config = dict(
    n_experts=128,
    d_expert=128,
    d_shared_expert=0,
    normalize_top_k=True,
    balance_bias=False,
    router_z_loss=0.0001,
    lr_router=0.00045,
    vocab_size=32768,
    norm='layernorm',
    beta2=0.95,
    train_tokens=596700000,
)
Below are experts of layer 2 (counted from 0) of a mixture-of-experts language model. Rows are named router (the router's row for the expert), gate (a neuron's input weights, with its number), up (a neuron's input weights, with its number), down (a neuron's output weights, with its number) and show model dimensions 0-223. Each number is 500 + 25 x the weight over its row's rms, rounded and kept within 0 to 999. Numbers have three digits each.
After each expert's rows: a language model's description of what the expert responds to. This comes from a sample of Wikipedia text that the model never trained on.

# expert 62
router:506494466498478495547491533498477503507472526536436492507542481553503511492495496500473429501499506470507508502497501472517501497507499536461500482528460509489496485488533500511494531502530464491486518494483489519496504490490491523495506465515489514505486544466494498520502508527520461488539527503494540504456506473508488513498442467537475496537471530517564526493501478496517502475517503486456457551529528486525439489495457541489492494455511493556463503501503502501483462472507509471501491505468506530523561492478498482470506474486520473495478480460541515529568479498521455522500528504507462449484513463472514500500498535537530528518491518517475453522511504493496528549497
gate0:512513467493483442503475523515521458495497493506491500476518500481480524522501533516505484538513454505564474551450502485491483554491440511499483486484507485451561475499568467512495487484513522484465529517472496535515511501516459533494516464480503492528493475533470477492493544528518520522480506507530536544486484475509517488537515471500515505501465485529495526517498495488489476500485521507482506492486507520468531528466475492520480450479505500499474496450504549500531506559483497513454489558480481493496558480471520491513486518495512525455458484509523474487505505502491469539489530525529522463519482539511506503516463484484463508489485505499467529503551467509512493503465
up0:462495498481536475492510499549510516454505504527464468502503504505483498484469487538512434508482489460559524549485533525524530511516506510506529467488443483499516531484565496454481487480526555493454517465471530520485478484529506493504491449475535504521465529500469471506495503491471503501519480457458503551494506449473458500475504519486506479474518511525497546495469527510456506518504467523487492510535482535533481516496459531508479530502534532517541495497519561481498501473511479508489498517487486500508477504494513491520518501514538494476501466463492511476470542482495515478482469530522508473526476476516479474523525474518489520525463460502462482537532497507513480518486
down0:522505494535492460479477517465521511495520488495539538469475493486483507464454514485492528484482546465490533539481490515490509495497528477476468472501476488482525511510466488483520502497471542514474509530496538492504538513479507468504490558481510478496476537470491504515542555529513539483492484493502493502479532485517530514500469472494530517493480475520522541518490557490457509502490506502498481464509493490501522523526531536525467529540482477506549461526546473476497552465510466480516535480489504488491498495523488508536489452524458545463520488514487516501491514496514514502547488496489490519508558500491468494454510475498472486432531545462522494444517532543510515497461
Everyday nouns and noun modifiers after the or a, such as water, fire, military, road, storm, often starting compounds like windway.

# expert 60
router:511478505491497523530494501484475522533506511541480489543488476524513522539488457517472483511486525507460543542518502454513498517502534537472485488513455526507461457498510497477476500542525465484449545456504469534518507463511459520488474485537474482536487523464472494509522501541485465483532501524498509514493512480532483513534480479535483491513473529493526480504508521512481488490539504503475484540517529505486472483529470514460514504480513503529456534457459493516451472493522518506454487503469517490507515511463480483483537507460531458495506473475488483523528471522515492551491517522455473481488522470449507498541462515527514498495516533524500493509539541457488526544491
gate0:506513474499481487528507479523486515480546487446460466491498486478486499496501490531519499468459512535479502518526494500522522462516548528497518507542486495493499460496559507489490499531489525463512537510505513479495525502488503518497474500570494521530481502494474548496503484523495488528483482546471516469504490528520489528526503480526508474455509479534485525506461494520473516493499531525483556447519540516470473464461532496501520518513493493498499531457549492491518486522475480500522460477482491536474505526462504476483544518487478479500483534480511441506481508487524521545461539487530461497494539500488496498488511525453554507554486495492561471461489471509468480505461
up0:479474471524496515453525492500519481531544517499522490495509469497487477456500488499482490527501539500475456487498530468526509496534492535475502511507505516454474487503503455474482517522508474523533494488522528496526535511497520519477480518486479562532496512542525553527494541445513495547481455468518483473487473484489494462489490506504555452495486501461508491467476487465496516531504473473513503498485530453484509475542496519447446484495499517555501523492516522501495462520504452448500525550497467503500528510480496444504498467510514480492472497546495533505525514509488476519508574483508532506502500445476498511513522495485551500458499494497494489465542498496505508487499
down0:491497506484528543573473505513540447534471513521510507500517494525500436488482506531510468493509474505514482473490491470496481493515479471506481494536524524509499484517440482482532548451522540539484440493526497459505512478511450495485515486478507532506477514517477549527510501470537490465473469501473511539469540516524510493492506496486468473515486495542516495508474502456502510498472527510518473506541515507487523466516501467487499491503469477508490532479509472466445478523526474544477442529447494481502504464508483491483500469515505490495500521479499533476498493521483533535490532519487498485507512479476481470538483522454483513473450481529478497518523520464525453460513
City names like London, Rome and Orlando at the end of phrases, plus line breaks after table rows and sentences.

# expert 26
router:499470504471504513528499487480465516530491507536484494539487480520495530535486457521459473510483524498465540540499500456509492529500524544468480492519457532505459456492515506475460501531522463469451543451514470537522499468513459518490476492521474472526491527454485499504525499540480469481534497530502512513497512486525497521529485490536483490502471520493528487505504524526481494490535507502496485539518524507478475481524472514464512500480521500524463531464465494513451472498528509507456479483461506491504513494467493493481535514453530450481500473462489483526534464526521488544489524517452478485492527462447501507531460518530506476483516533523506488502539535459486520534500
gate0:516540501509451536538481493511506515528498464547480488530473479520532456531509512509486507498516524503493472495506499503523511486487525496468511490550482523508487495510526520479499543544505476517499504518519493470492477473495506490518523531511455443546506438536494536552506531502497539503473454534471486507509472460502485510499482492447518450493508525509492505508513511468513516486535469534487521478447537479505495444494539490465541498539510485506514517466479503466520553472463508504525485467503498535537476465508505507490485515460515516494523476516531464497477484514470533517531489520523509478478512485561517518496492484549473476527534494537450480463485516503498500474523
up0:530519481516522495459501499546471511534499491537474497531548492486473518539504472495532514471517468455472515475489511505532510457539458524537490440482512508491478513493474563499494447526457478473510477504498534497540510470503421512524498472506479515508531497543541527507485485482489500498505491515531511488495493439500498465525532500527505510522566489545446508486490518539512471480514494454536538476490509501546478509535506537499497512462485507471480475480498537498466478498533519508510506491521509484484509510496496524488514533458508480472536491500487512482520504513555476497464488483526484520524523478473509503509479497480489495504470442538506539501505469514475500497473
down0:481480504525492494496504550516484486481481476497508512490497500492533496472460484469473484524484517515489455530524471510519496444503547525519508500515484486467501515479469534503499469451542539512504489547538500548541542455503511503478518475489545497485522482472505515487470547489532485500523475539472508569481484511489470489503510538480546575504486505514494482447491467534489484481532524470527499493527512507517494464524511524511484470457477457524540510510512517490527529481506478489468474493502520507510503547485519486488514473515520482525471487512500473538530462450498506517508507524569466500511516519518512499462492510529567512499496536490506448524483511518512513521495
First digit of day or year after a month name, such as May 15 or August 10, plus group nouns like girls, women, athletes.

# expert 11
router:520462498492501505522485491489472516548496508539491497534495474525514515534493454520466470521476528502461546533503508458508491538506522542470460499512452516511464461500519502471479510530532476456448546473533474524528496471512484508492457500537476489523488529460473497502527502529492463479535496528495527509491494460524480510528489487532476477509467518497522466508512497500487497495540495506492487534527528504489469491531476507454500503476496508521454524469465505530457463491520493506460477494465520488502503482465491503488544498448534452490490475477488486520540467537522491544490518517463466488491531459454498484532479503521510489487513529521517477508526556451485522518504
gate0:532523490512463474463471522505487506485562541490532480498509479477509548534540498489486523494468507501567489494479504484524484490517518522530495534552508532491504444487485528496467506473476493482502502477512531527525500484465542478552518483530471448505472483505525521492485504535516501485515472515502481482481524452515448542464514484480513502490496476469460505534546516511496527504513495542491512492492465496487447498514496532492488495520474516535494434485499549529507469432499515498488500538500505487487505535488524528477502497499494466496472516480447507521484496525501544534515533529484459474494518505488523505498521491475503511473492506518540497498455522487479502461431
up0:497481462510510492514456535517490475495512533488505491550504554491485526510533498467490480537543502505551466499487533537521509491523471506476511520517517505535482515508500511453447542505533500507510480478457494493531491499421506524474502500518479533526497520476519486506460477482513478490488487518464447529490521498468527518509559496506482514520508480496479516512478491533522519521520488508486511460498492477483517499498519541499491547501452485466469456467486539533467472467484531484517483536499506495486515512466530507492504521521508512514463502492502511475503451523482505542510488455519486490478539485549457524539549488512537522485545485522489531443511496481538462510471
down0:498509489504479484488482508520528515487486484487530467498472519486519513495511492508514519465433518532485524548483468523508507487467517534481520504536499485517464462500450532445513534514532494490510478500488450543521543503530542515464501509474526483511483454500488507509472476461505524512482451534539475483484489494464549488511503516492525507481486472493499508516493496491504529499461456529514507483473479492529475477469478488477539511552485514489532497492486512484512530474465544541474465507516488539471505468509511510521484500569495487524540522516468529523472522518471490506516510456543506518512447514490482517483490495493508465524523546474543480526478497432494506448509
The word well in "as well as", plus closing parentheses, periods, digits and suffixes like Jr, Sr, III and etc.

# expert 8
router:481467514483502509528468492421500513532507484528494516516536474545512504519467504492471499499450513492469515539516491471499483501512536499497504495526475515502486465519543474436482507509507503509469541496494477516518462478495479482523507523560458482532509534423465485522530520519505495485515529524503519502502496513524493492556487495532445498497433530492520518495487507521528515509513466508505494503517554526511499473529492543461499482481507493538506505461462546486480471539480497483479493527499515472473524499445481485486527462475507472478490495458481465521524473492522493555500516501480485477483541488487510537511505486508496532515510509493531516537494515471506535561505
gate0:517534552537498440542533525475508521531487470474506506502490474499474510494461497478482485529462476514481554521522569463525479508517488478495488510541453509492500492447511490501507486487488506477507498473514491510471469497464476483538544495503479509456476526490497541521541539497530451469526532502488499489482472428484536506522509561523482478509510519525535487520485502523492504490497550476524497515489505480528496497491521522532493489481539501491503472499504520538516497501458471496475473498485495517536491535482502482466473492545518462530487486520447513460490509494488524482477465533536476497444491474527472504494516501493511509502471491495568491480465488477481530509476
up0:511505497539471468512489520472483454483490548495505495498479544496514507503494533554478505506512480492539514490490491479520454533502521447465504502501496511494543509496478466470475444475519497519497481513464464536456503442498439522486552492520524476481490488509494538490500475482483485519544545456519511501509531488515492517550502451522508466528500494494484525507533492507491480501526527482477475476490499483480523473483529490530523532458464493500481481554521486482517526476432507472527522524467493485494535520486482467515532478545483514497473439501467494483530496476486553500507466523499502490503533467525522502500528484490489497506498552514547512498524521494522532469522
down0:505495517489513470513493498536539526517487472493488554552492481492528455512502516471528483446515510489495454516460485498516519518533453481512504528495503530499464526492530467497488501509479487525539525522439501501534520512550450513503516473510478488458505508546518479463499493503487451502500511547491499494510481501540502457473481527482505494475484502538500499542478529530529507534513490510455511483519516479519544491504537495472453462508501521528503502491496509494469492529481560481557486503519524499530513506465471553480491470488495484479458495492487512558490478520498536544519528555515502491476503490477502499523531506452481532517452518494471528501486507465523500496550
Number words and quantifiers after the, a, of or all, such as three, both, other, many, several, first.

# expert 47
router:504465520495476526487499490484481532525469545540490487528511467511519527527479465517476494501504511513469522533515482472544502535506519533480480481504492512492455465449488492454466514551557493472481533484519473533497481482468478513489469477514475488534493520489427493520542500537491492475519526516513523516473520474542484504526481491517483509504490533502515497526491488535492509473524489511475494575528524528478484491521486511473496506495540505537479520465488485527462468504500520488474504494469527497535514522461479497501532541484496451458492475474522492497511460521517485546520523552471454464487505462453531487519480521507496493487526516528525493481514542475483542526517
gate0:577521508543468497514514521481547483467494513523504450566507487525483551509508481537502496487475461449484498487475523515486499494477488494526515483485518519485464510508520471495508515465491500448484516481530464513483441526508498506545479543509441486547526502466466524446529474501523501507478471465493511481533458496536470521529503473536471512506538487496487513514510488484495527497497556513494500508460501527497437492497530508521502472495520484516542469474485515480478474492530466500486504501560476506500466517484497504506486490493523464493472493473496502506549486476497493479432527542545476516497499514454506533511510484522514500485483480515524477492497525522510476486496
up0:524509529514496514553556518496523487449483536514555496499497494505484478517509521479493493491540507485495518475479533513478484510536498524476449491483445487522531502462560523460526527470541466505479460504487497492458496536557499476467504489479473476474510486510492535470534542516539509465496498487483520520529544469498510527516497524513470506470492508550549474489497502508493484484520491522532506529444488530477499525511523541474491519515492471529497479472487489478524455490530503492542533489507479495506480483538459462481448464493502486523484493492526488549536498467482480508492486497469504496482490538499481521511501514509481516444465510498499457512464503513481492452536
down0:540506515515476497485504508528517485478477486451546506527513463498500486486462492513513498528513503487535551462511505445513531527483526511521490535476494508507495513419518480519470489513507477498510453499522534526485493492524473486531521512493503523498437476535476530519505508470478516504461425512490487549508480508511511500510532472514539524484504510493512524504486528526487489495487488498487479423510513478500493529523506511518524559496523548517489478493500538517481491456506490474468500471488510493511503502499501502509494475490522447488523529466463495476477521555507460506518538497475482512497540484513548473512483514535523466524534490441515499463452480457513516501449
Line-initial =, - and See in article markup, plus nationality and party words such as Vietnamese, Labour, Conservative, King.

# expert 34
router:496463472501502503528517491510511523532508505545449524552515450542491497506484501505450448533483515524491526528501520477540482492507540515449492494519478486495502471504510503506509542530498486496475522490480484508501478485480508501504487501523436475508521556467463493504534474546505470480561500526471509548496492490525511522522479464526468500502417542514528507491501479509502476481514479501490489532489530536498430494525477532484498483486544508530477505489494489529477460518523518495487511478480474520505558492468448501499497533500509473502520490483526488503516481489525441501513533486462501487461551463469489528503489493502496504500469514488523499534516515480510534549486
gate0:486532449489502543545495489530503520486470505468532467501503500561494515473502493493477509480524537470514515491499476476538505495493512550519525564528489476489537519494528462480509490484428509484498483499515503504497500493510480504527496532507519490467457515496508500518516437469513489513459534520478530516492479500551503503510519447502498496501484483517529496494500533511508485514516514476463543501500515483537505509474528544487459499516488502510530509474522513523501526506562519486513502529502511502518487519467484493490481510525483504499419471463476501489468504538493474495515506482549501519501553496481492445574500522479451470521486521501514508505458475469501560475457
up0:491540461508486516471503508472494496494493550484498513507514525507477491477511495513462524528540484546535558512496485502549504514509481482442532461539529440497551511494520470482492532509472526479541490506496531502510468529481482474457506437516493515490494520480455515530509452485501468526483520514522496498508539478555496466504534545485534503481488484478503492501495526520521464497528526445500510487539557497514518500538486487507537474515481488488477529477489484536529487529507503522444524504504510522507517541473526504482458541505492492502495482488511452486511477533511483510467537483456536565494509491560492539501491523489502460477496506499488487498502521502503499499480
down0:508541521511501512496490480538526506506467460439486481486503542550447496500540503428480499491496471499499515448530502497570483481506518463524472483471542497542516520551494494516521510467487485492513459500510503489482526479541469535511478542531478489519491497496473486523549495481521528523477495517533482470478504498502553521488491477482513530449483477518491475492506501485527509495452535510490529498491550504494502506506484523468534539519534492473498507474488489541490473529544544498474511498495453511527514492506453515535509488564495524508498504490519526523509490481542448507483492480515527543491470485477487462522541532531478471491484497504484513521480477510507525498496
Common adjectives after a, the or most before a noun: new, former, important, major, large, local, original.

# expert 17
router:520476512488504528571513501462477536512499539544495510536531489511479511527496484524501513537495565474485532502482493472512498541509498512468516447529509502503454477517507493492480502578493507489468536465503491557550464491492472522521494490508493438512471519490483487487496518522495429479500494530496529519454510453510498485491478450520500487495499492469512484505502488525523513481516505495481502504536523511462501486543483509491473532496490473488479534496492529494477474461547525523494511524486462519500501475486471498462542511466502477484517450466506472503539483517499484507491544506473481512457538445480540501493505496518495526494527492493487475516558514482495516548518
gate1:509480489521499493521546458550526460486442503490522492502513593529527539508538532485480482505486475511513521511526504492512488470480481505472515462533476530489505497480511474473504496513489522474503474540470493462485473536536487484472462466469486500573584542510508510515485504493471545507504491479502513458540488500494526443531525510510462541508567445484496519551502480489497472506492473493506483490495470480494513501469500518488474494493522507530517492470537545497524500502516506464510501508488486476493503514501510512514516471510485497523466486541476513519510532477534478506526468499519476506474474466474504489529502524482490510473505492518500509487466504487546467471454
up1:506496490529485499500516512460476504503501518477515467503534483515505490487474512508518516479496464500495513498490534503481503506528542521466503512501527435510514480487528510497497473477462531527493501505543496565486513452477490537534537480506530500501428492494499497443488475509503493487490528495497503484483503545517509508477479492488532490477490531523523517510502495485482569526552472511462514450479491545502494492549524529494507532499537505548530485422522475571471536493466523492482490523509490524494501502512473456475529492475509495473502475501519494491495499491496551466523499499544528458492485516503484489490529541524487478549508526449522460533549498493469508487532
down1:495473515474480461511517483473470499514500511484484483540554516532474452506474498482526501510463477506529569506513484503481481482529476494484484521489431489509509479481528512519536506479497507509512497500462529502502503507523478508512522531478506514523486511523509479489464491507468500518430516516479515475517498477509517448424447504491505479463506528477502538541519479509502484528465436505499504469522518460474521544522492494515501505506536493503451524455510513481499514491530499476510435506513486524534515491531478483528492515481547463486484456500540506499470487513466505530464508551497467486497459507491487460513504527533536461534470502503496482506491535476543508468524
Word pieces inside rare or foreign names and terms, usually right after a capital letter, such as ob, el, ste, ugg.

# expert 14
router:506472508492495515525490497477484524538503507547480506539485486521503524543487460528474479511482535508465547539510501449515484518507535541477481493515459524512465464494512498475464513530535466481446547462512468524514501477510457529497473492542475481537493519452483499497521504537493464480534480523508518519498511472537486509539472475528482493506467522503532474501517511519487496484537506509482487541522529513494475483530466516463507508489512499529455527470461498528461485499527512508457479497460512495507519502464485489484546499453538454476499478471493480518533465526512486550487515518451476491483521469456513496526461518530512485494509538522513484496530535461482518535508
gate0:492485528466532484503478480439491481514502484518484558499496490499558498494494539489536501512484510482487517520529486505488486470493496540463489531518474491494524537532499485431513494481532463451505488480473499479503508499489479503531489453474510571499451482457480491512523473458492529497534466493486436507485476490549536488520481493490555473503495478493498490495517532520484487513497503546466484523519488478518490492513498519427505548514423476505475510539554476491506540507513495469488487455506490478523504500535460516513535504523515479494518504508481523497491472520503496500489522491511520528512487477489531494544471484516527452518533481528513463503535476531499514514502
up0:499525489526515505471477496490519501463533492588507494501510507530454479494518510449533476516519506515492502492507482460478453501528491509496533522536494454480505449510480500504490482547481502516482455474522475525454515490497488531507510480555484513489483510534532479503477432482473494475510527525488501493530475517504511505539491453509537525476499508506489482501482517478456503508492501529497490479487526512512506505504519529508490484505474490507505465470533539508485465489495542533491439489543446524527462529494469455524508460534540465494502479469504517512528485516469518470517485507523509496477490516445511518552492524475444528531476512514531538543494495501467502523470
down0:504461530446521505490521497474478491492504522535517529533466494522495454500517500508491489525526487480482435480444493454534495516471468517545487499443469490494519500508564440468512484491478502498509479484500475491500519501518538477479533500466537502507480500501515499440478494501515501504437489476563463523483517489518515517533504503508495507510481511502495484529469459492511467484504495480467530517514495509530496472515443495486479550478533470554498515507492520455526502514450507499484507526484530465485519519484551554535511493522508488523494494467513511526512486491494475480483501490480537476526474501461509522554481520489481483507500494535514524493562496520457497530524
Line breaks, dashes and pipes opening table rows or infobox lines, plus number in phrases like the total number of.

# expert 13
router:498504514489529499553452512464490496499449519499470504530503480537515546503457431542488452503502529512498521503518515478534506507489563523470449488511483503484467470489504496469503532509523482479470500497519499519506473450505475531513484492501509437578507515487478469484534486526478490436497476515505509508510495476524504528500498511502493505521449504523510483517539493511507484517527512489491502508529518541467476504535458545465507511495483477582496558467491500525496480504540530495468517477520460498469486486492508487463518502473517493515500485482498466554510492555484492513468515535467510495487520489500528492564485497513514493521502539523496490503511509489486494500478
gate0:523463453509477509528545475489506492491500511510541502508489506463504477560492515494529506499498534586510473486468516532497529491519508511541483493488481474493434493489469489503473463501502503519502518500470498457448515457482516528510492470455489465522535509503506507490561475539460469509516488493501480554498539484493505514513455510514521508516541464502473487513505451492484477508497467498451509525525515470496507504501459473494522487484485507505483539503472532511506513513490502519526501461549526497493473466502490502542516502507513512499492530520478518526489455500535487463472522506515457538503550499468516467533536478523483524509528460554512469481497452525474474513484
up0:515476518495508513474510482468500546481506492505512513485528514464488497512513536498535496462471494474479457530493497516482471540498504528541502515540473501473462460459516507482475549519503481520515518516449488505510521510495523483494534516529521488462472522463503458495470488489520471494543520473482543536491480537497493517488503481475535514460491482499528489506477516497498432520500494508539490569526513471488503460553520457481471542525465533479512483528504515491554536476517470513538522477529517480518518544504478543466482529463444499545524494475509486504474453480507475507489493500505532500533506510507455490495496475500462470506469511493538518495538481512494477477460
down0:505522534514502476514496524500529456530522485498455490501511552515502519502459486516484505486471519484505500487491503539514488487509461513498486482513512477519503520502509502481517498513479448458496497518516486501545462526510495499473562476508491524487449485449547459523505560493515524464470529514535475473525546487484497487496451475492499513485517500516553498491496502530475494444516510502520523447510498536468521500507550542486463526534499481499455538526524511486494513516490468471485503484545504477531527501499453476530477501491479539482502535477460476466505471432500521494482466464491442499487536522505535488525477492509529511519491566473525492506507508498529491526505
Line breaks and == / === section-heading markers around article titles and headings, plus table separator rows like |---|---|---|.

# expert 32
router:513510480455496484522500503457452539579463522534487533509482527497523506504466488512480500513497521518481575535511506472491482518484519540499489451513477470483457450486507541473457514505493499451487492495524447550510522489538490484495463495502488487552474501478502491475511492525519472469526496527477529491466469489532506539512517464541485446540491542517500473532534491518532501488510498543482469565493501533506493467523472495470516504501489532527484544480506489475471472460541483532487475528513472500475485528483509495471510497484497480500507471497512488496535481515496498498494505498468490506484520475480498508499484508512517499535498587518538498491508504482503521508513
gate1:514490497512486451530508522468492524515494525551519498492451496485495529471531533497524514497455491491478509500473533460512516472481512524550488423472491474523479494528463524532507502499472481501494514507496483512465468472505449534476485494469493510517512472474513498535521515531523515466529495503493477491537524499503468462483490478523512538519486494486491468494485525510501541534463532509482510487550490520515502475513503567497510526449496501475508517471466556501495523538495552504486470490519439505522477495488522543551503528506467484499519478495492485510532484527496505481501506449555511502540445477515463492486485483432490492552526483507517474520508500491516517505500
up1:557505543523501487517502515555439453449514519499511533465539505570484494500482520494536470463523484514512488516481492538489492529488496484452506535468522479494523512477516491490508484501518521475442513482523481482490489486456499497468488514467503519512524496503500509530489502492543471473511513512510567508550478520515487493481509506514546518508486493488554474509498487484514500479509488522526485466534469476534503493530477486518484478536457538513497503522503538501524520511448516450516521508487514455505500538495514493492495524531456533512483466478494461529518466489460492531519443518503499496480497518526532504514541452470495482495484447493511447485515505508508523477527
down1:508487484501516516520504474491487467501456499497519479474531495469507500488470509511498516510539499486484487493481487524480480487521524515475512493490508504483549506483493445467528469543487447542474521489470503498521505526479507490499485501505536553508558514543506500505514475491455548490498536471521524524474538547474470482520495502478511500466499486542494514527488477531499433474554476484511514438502515468529463529547489514468463470475496467506475465504499501484487504497527501465519511534513559485510532450476484485525466496531531501487491478528512524500458499517467465508533483515501520485505522544502517513505529491523514509496538470558542501489524433499463489507480
Periods closing sentences or abbreviations, including combined forms like ")." and ".", usually followed by a line break or a capitalized word.

# expert 49
router:537459450478499491499473461430457507554516505519423481508536481523511549531489468521490491500480505487480525509517475494517459506468524507498481502503493531490452475501488553465481492546510508506465556481522493512505516476524496558510500475516495495507469504477463499540511513502485493508507531526491507523509481478519514539503479509521503489518486504503511474497515513498530504503511489502495485502532515498506484496511494536451517495488522524512499519473470501520501502493497491518481455492492499502503516510489458525479517541464535491472476454445485514556510454509516483591466489496445498481487523463487505513540484520513525506472528516526486485473502532460522565524482
gate0:481456538494559502484464469551539507467483511502512510520520467496525499532510486507533528463510493477476530520482506493490526543518477519482495487524486460539516504480478509433470512483497479510527462512477532530479528464521505486525513504446490526534463551507514509489445518483510517477500513486524510512489510464514487513522466523528478505505476469492485461524508509520474478537464496465462494512478502511493521523496452529510505487504501520495575523464558491484490456445505506482510472505480453527499538531523460524509517485530528491493550514465473482496490533493513533485505500503478484498462480498482466477536521490489481502491491465491519495496508484580483515483491
up0:505502525517475462500540504510486503542503486510524498487499506469548519495539523487523473543500479489496516493528532476489506496483518496495466532505530504481508490522457460517490501542561496526506508495483500477475447507517499491461524479503495502513498504490436527512498468507471521496476513492495483480479581473483487535488433472494485536484531481503516549524477491491518502480492484507514464513535570511501521507540562495503512504495487458538486504486455483456487497490509519546475536527499488479494486532469497508528470551513561486503452510494487544513482501527489499525525464518506482482533538478483503523449492518486481521502489540492535523489481480486477466461460
down0:468503537540510485535500509418494483545532538544468492524484528471495502503535485437456509466502563503511527515493518499519490508508510488507517472443497460511473488498511517499497479491496536535474515488514470489497489499512528468531515497516498488503480487434506505543474511460457492510492504530524503497470534520521502486494473496533523533512481511470506473454505485490512477539541506485534519504472514479510518542514510499515512481509515482511520503539480488494488496513486527464478504516483532512578520488515489507500544479493503508519481534502481474437500515514538477437486530480479468539468504470509473538479497504477519485505525459497496543532511455541502472502472
Leading digits 2–7 of numbers such as dates, wind speeds and scores (December '3'1, '4'0 mph), often in statistics tables.

# expert 30
router:491489459509534500503481494489450481492463525515450501531518481497480526500501475530471443495493507509461515503491510445533471508457510526523505504523484508528481470472530510511497521500519489506480527475535493523532481506523485521494502469499482531520479548493447482521519508519516482485543499560481515509468526488515466474578478485533488470513495499467520490489546495473546533451549533539483497531509517476480483490514494513494479529459482484520470506479453491501484479503487536521460528488469499494517516495491506510465511497479513487525470474478527498527569485493505483505505520554490454494496501493462521496493439533558501518494548499510473519493509525464531496530496
gate0:479500506495505496527534482477497492479510482511461502461460492519533541445472518454484456515517478473521483467520483499526487483527520477476522526531502512509511491489515520509500558496510485467541511515453509509476535494512494524465471487515440498533533514449547487506521471550516506514499490479512493508508495516499526516439480525546491554487432505546519559488504521475512489476478520456527439478506506498556477509465516520452502459484481512515515491482497489525510461514500478462519504487524528460480530516478509479517520516524495492513460504488540521491509522491523525513502490495471522530453467470499456497494522475504514509535463511519510490479530468490519496501484
up0:514515505526486511470513541498552444514513461494533510468493502494482485470502535490529527444504505443505455501512520480449522443494504497450498502540467453476513478531523489561494494513490492525517482545431475496487516519509491430542547499488492499494527533485532498496448475500482502523464519474456525500474486510559556531479468501502484531521496501503512526518505497440551472481467498463535530495522493501478508445523514524517495475516516498477539483512486477509499548490506503492504486501461525503468486521493512533495507499477478508496466479518491492526534505504506499501475493491513482509531506501512509545498499507496500489494490468526532492553497512506515478525498
down0:504506493474483509519529519533529475498492484494514551504488492485524513494507501474498498547501500502531462491500483488489490478541474523496488496496478451511512501493481483544507501510573507484512513527465481488480538473504556494456498527514459484500537472448531505518497473532518463494485492457502517494508528469509529535452504547514503537486438525481503528486530539537552483536485495465475502534542472508524468459483522524492509465491534502466505513537516500516521453473486491466539471547494524506488524544496505492490500502529485490484541496497508516515506550492490494525481494486505526492452499495504463500507514502507553468545493534515559501474464487514467496489441
Final nouns of proper names for places and organizations, such as University, Stadium, Railway, Street, Museum, Transit and Union.

# expert 35
router:541466522460517516531501508443482544517508526551471508529525502498500522520495463518491507512490557468483533528481483477530524527507512521484496453510505486502474469509499512497474496557515496481485552447509469533535488484505483501501473507510491441514473539487484469484508499524513437453505492517496540500460490468504486495514473447544491495492490506479510451495530491532514515476513511517489490500542518532464482486531484507485491542490516472508450507484481533502474474477533516533479497519490494522495504470495469504492524530470515471484518468470503466506542479555523497507480540498467490496434562455477532497511496507504488517476525528484497516495545518476504516503528
gate1:494474544458542495494482492498499479486466477446522507487485472535525510496495498492494495514459535457520517458514459486514499518548482533533534489501498463540511527435507589469508478495538541516475491542516487499464509496468526505512484532518534542507496498499488494493511475527518530465522497517485507483457539486498504528507512536529497515469471450480479561477523518441440486511548473505514487502500477511486473480491526509503475511507501500472492525474508467502453511513494491494488525526485515447518476529461464511508489505464502500473489501518482476486466480533504506506513486564496507539488528497543544504506503512497518494535544516494502488493483480482531492486498
up1:504522513517502520523461497466495482534488480485491484447520495512517489486501495523542502535500518458488554498508463508476466552511527486512541495496493477494488504497507566522526502496477476511518527491546489479469498470480469519454536460468516516476503539446491520487493459477465559520530475494550501471483510477512474527525485516489519501537541532510474532475461439493499528514521495501484526486489498518487490460511536516481504518507486460496477469519537507465488498496535494471500466493493527525457544478517497564496499540528485498490477523527504514500494495516511503450484486539476509526473453494494479522485527535471462478501499511461485494495532514453505528536462
down1:517466521510526489535476477500519552530528544499480493495510561515514510450484494491511495535497507478541475493483478501463510488590455506515457513492511479508454477470507503495550479541491491492476479491444516462531504495481473498537488486529476471460478502517482446540508510480492494526505510504500516536489520529536454504471487466494477533500525526517454491547499514504507507495507474481525520502545504461508508521501498508480538517537500473498464502511517492531495498526482485540498501469527542446521557462511512511515526479509510526536474464465511468473533496497500493491455522547513506527485496517500513513453464467460490500502513510496488516489502523535469508508465
Vowel or syllable pieces inside foreign personal and place names, often accented letters like ä, á, å, or pieces like err, enn.

# expert 40
router:498505451506502516531497495498472517498496502532499493527524478512494497525466493531469507508513559488496538498506481461509479529516501555472514435562492500472480492513547508500456501536504496505431511488505501552552495475484465506509502460518497493513465522465499532511490536507475457498545489516510524530474543470494517488493483471517517484562489500497525529479487490516518494483514467482457510498510534509477469497543482519494515509481504506499458512495487488501476477463516514526495507516486462544503515463475473504442543519479507476506459492497538456497528478518515462516499541513486453487461492465478549513503473510527494507534519485504515465483543521493507529566513
gate0:457516479526508527532478497510476522487509455493492461496504502514504495533490481538498530477454494500501538489467491481504488504488472449486495492479541493485516500494439516558521489498454487499512511487530543489541566459508437552517523478493477521472456497520488501529515494497525544493493494490525466517536502490534529501486493521477533509465524497465515526471510516496489518516497495485518499469466537516512462450520450539497497503527504483497465493502489509500559524509503484470539497494478510506496509557478565526502512467502478535474472478485555495545499448506480530497521537523516512518491534498477495479518501470563509504489478521498484534471484499522486509508528
up0:524487540491495561502468517474512514465515526477502523544538507459516526502548519504469506525477475486503489511497544511447490469491500495543491501504495501528495516478530507507480518483491471469539492534465488552510507484498500478499486541508511520476523488477495475462482448511525521479508493513516497521465524502480501476484473504525498471465495488522508490529546475551520490499514518534529560505524445502505500512491516484505491474488465542528547492522527499530492526500474520476503506467457487524494505478507475442476476518477545509533571546489483514454528520496457461508465488522493465456526527468501489471511469541477500541497510485478478471515514535479494490470529
down0:480471527478490478507518513516515545471517476457536458527505480491498489493497484471447513537466473479521490480488513549469547539465507510529505503516503525520515440503530505509520469519506489471509455482488488513470481496508475456511496546484506547521531493523446529498462472502503494474489469455526510504439512499492485485479463509504469465549541506508558503473507473510498478478497481477494506485513492473530506516511512489515503493475523539432519510506499527546507508475496476512448463544497463458522518490487475483465522539474484508509542498528547492504464517544481473475489505480475515481497493498538503455509481506505498538516476498510518508551514527467486528512491
Final pieces of split words, mostly suffixes completing the stem: -ating, -ation, -ment, -able, as in distrust, resentment, disable.